config.toml
d_expert = 192
balance_bias = true
norm = "rmsnorm"
init_std_o = 0.0
seq_len = 1024
Below are experts of layer 2 (counted from 0) of a mixture-of-experts language model. Rows are named router (the router's row for the expert) and show model dimensions 64-127. Each number is 128 + 32 x the weight over its row's rms, rounded and kept within 0 to 255. Numbers have three digits each.
After each expert's rows: "raises" lists some tokens whose logits its average output raises strongly, later layers aside. This comes from a sample of Wikipedia text that the model never trained on.

# expert 20
router:089066145138098131065109167145055148165099165150157079150128164137143144116143146141153123108176132102060134140152132127170129176135094176085136109126067104127079091109114076128192113098142134
raises: ",", "-", " d"

# expert 4
router:144103131086175207074099164092171191141098129198128156091148151160104091070173115128070122142192123096055136114164146134167140137161132111144076109082123112130136092135134137168171144110110097
raises: "1", "2", "15", "ens", "5", "12"

# expert 26
router:156079146136158197130135150097133134132137086181098056128146137125113124126159153123130129129129152104101160128140117146172153136167101164130105077116141116093096077123134097157165125084153094
raises: ",", "-", "on", " and", "at", " in "

# expert 29
router:127101073154153148217118152109115136134132117106147126113120121093074148063119142105143136168142130124090112140202153156124124153117161149120097092103167132076093141149131151109139155103164091
raises: " and", ",", "/", "-", ", ", " "

# expert 16
router:192118129118129156160086148079092149126082170098136088087139124167115130106165133066131091064135133103131084113153123061130179155142174107119136114090133105120094163144167121117145165104128097
raises: " ", "-", " all", " it"

# expert 25
router:146087121108076125113122126068115153096120115150105081122120150167151102098153190085096124116123099082103096051135159058144108150128096146114079065086127101102097160084113118157113166072117138
raises: "-", "ing", ",", ".", " or", " of"

# expert 0
router:185087059135114142151126113107144175095172119163142127090116136147123112107108145147142100142152074074064171092181153222135116165200122111105163110100132104136086145113091149135166111072185113
raises: " and", ",", " ", " in", "-", " to"

# expert 18
router:103116163066162128130163142072099204094138121124128052110082130142140153137185175148122083175124127094140075121157115073160102138144119116081100079110204106142111125112095125167141109124137085
raises: " ", "ist", "is", " and", "-", ","

# expert 2
router:134062132166177169120086170103073143145155124178129114164093127122126154107184132183093100111142134123149121128134114170164148152138180147094102041111130072081111069163176161151195163135086068
raises: "\n", " the", " a", " and", " d", " to"

# expert 9
router:121166038127144183119131132070159155119160166142201106099115143132132119100167159110130127134168056065101060152148128142125134178156084158105128098077183122129073141160145134179147089110173106
raises: " ", " in", ".", " d", " b", " and"

# expert 10
router:126120149120158182140098136079148194116126092161105110093092102127139127090207158151101075149110074064072145107202130167141154155159161085138117110098081095121083112184133110171121154071176119
raises: " ", ".", "s", "t", ",", "r"

# expert 21
router:105159132197170103086107149098143145119167181168139136107109102157116172106145184131162122174097064128123149167123090133115147100132137093122155131156149069048135083143169169105169100163111149
raises: ".", ",", "-", "–", "\n", "\n\n"

# expert 8
router:176085122109149174141135133072104163118123084166106151092092134120120122061163142141095133135164112097122146139178185066134150121163121141122054126081143117070099103153069154152144124089126132
raises: " ", " in", " and", " C", " F", "a"

# expert 1
router:124134104126116140154165190095173179134108137197102098068082085145095169126175125160143121135135084087107145158144163219153146173128159105129117078104150130098100136111117131095127121107125109
raises: "y", "-", "–"

# expert 6
router:138154111171118115162138136145179130116078120153089102069103122148180106092158140128091108150105103063063129087168132133144117140131145126126145109115144127107121168121123090148108152122126138
raises: "ated in", "j", "ind", "ast", "borg", "ars"

# expert 15
router:142126150175110151155148146082094129117170093118125153125074058180099143112112191156136171106145103081157145155134177155172134165178182175157084102077115115130106161077124171125147146113135102
raises: ",", "–", "-", " and", ", ", "."

# expert 24
router:132109101130127196184112118101106158096138104150090131044183100091080155127140126112154084056150108087126147154143133196156140152103112112098171124110095104153072112082134144122138103128153079
raises: " and", " a", "er", ","

# expert 17
router:167133081102121135116175171027127130117191126127120177082187139154075116124175100125142109150119137128095153146136164169173113133151110181179153131139037098101122095088151139107174163094170097
raises: "am", "un", "ap", "at", "av", "y"

# expert 13
router:143072091134171201103092147098098166091139131175191140176135132111108139072134110195046167063217113080137176084172134168165161158117097129100112086134100087101120075120117123149130160134144142
raises: " ", " to", " and", "\n", " in", " that"

# expert 27
router:142075088125135131110118167121147155115166139116111146063140059139078109135149137131089110108161057047073185129165143082170094142176132171105082097061143126097083105106125142156185195047157075
raises: ",", "-", " and", " in", " ", "ing"

# expert 14
router:126039098186125152168131109117102174114179108143161105098136125114112176100118160050094095148187143103135179081145126078162110148116115105133168109140125120094115130156072121172109105035227133
raises: " ", "-", " a"

# expert 11
router:150099107142117156117120127094132171109137138127112138094107098171114099078139148135145144133184119080110086119148196155186147160164171153090105088073109072116081151136164131174143170091158046
raises: "-", ",", " the", " a", " ", "ed"

# expert 31
router:132100120158141142142088123088126102085127089156143188076117116134082112131132171134107084167117118105103096095118164156159127137152138155163136077077167138156116133123084159199194146142107080
raises: "er", "y", "ir", "a", "in", "o"

# expert 23
router:114107141108101144107118120096125152122108136161132143138109091118153145141137178121066136179169066070148114112160188209189175153126130144135085092119126126132134094053139112146142134136158125
raises: "re", "am", "or", "at", "ac", ","

# expert 30
router:133070129150105115163074046105173103142169131084150147118111106074132071071210172158079179087138119156160114074119182121135110118138124144124083076142111167109138140103146100119111091122090157
raises: " same", " two", " various", " latter", " first", " many"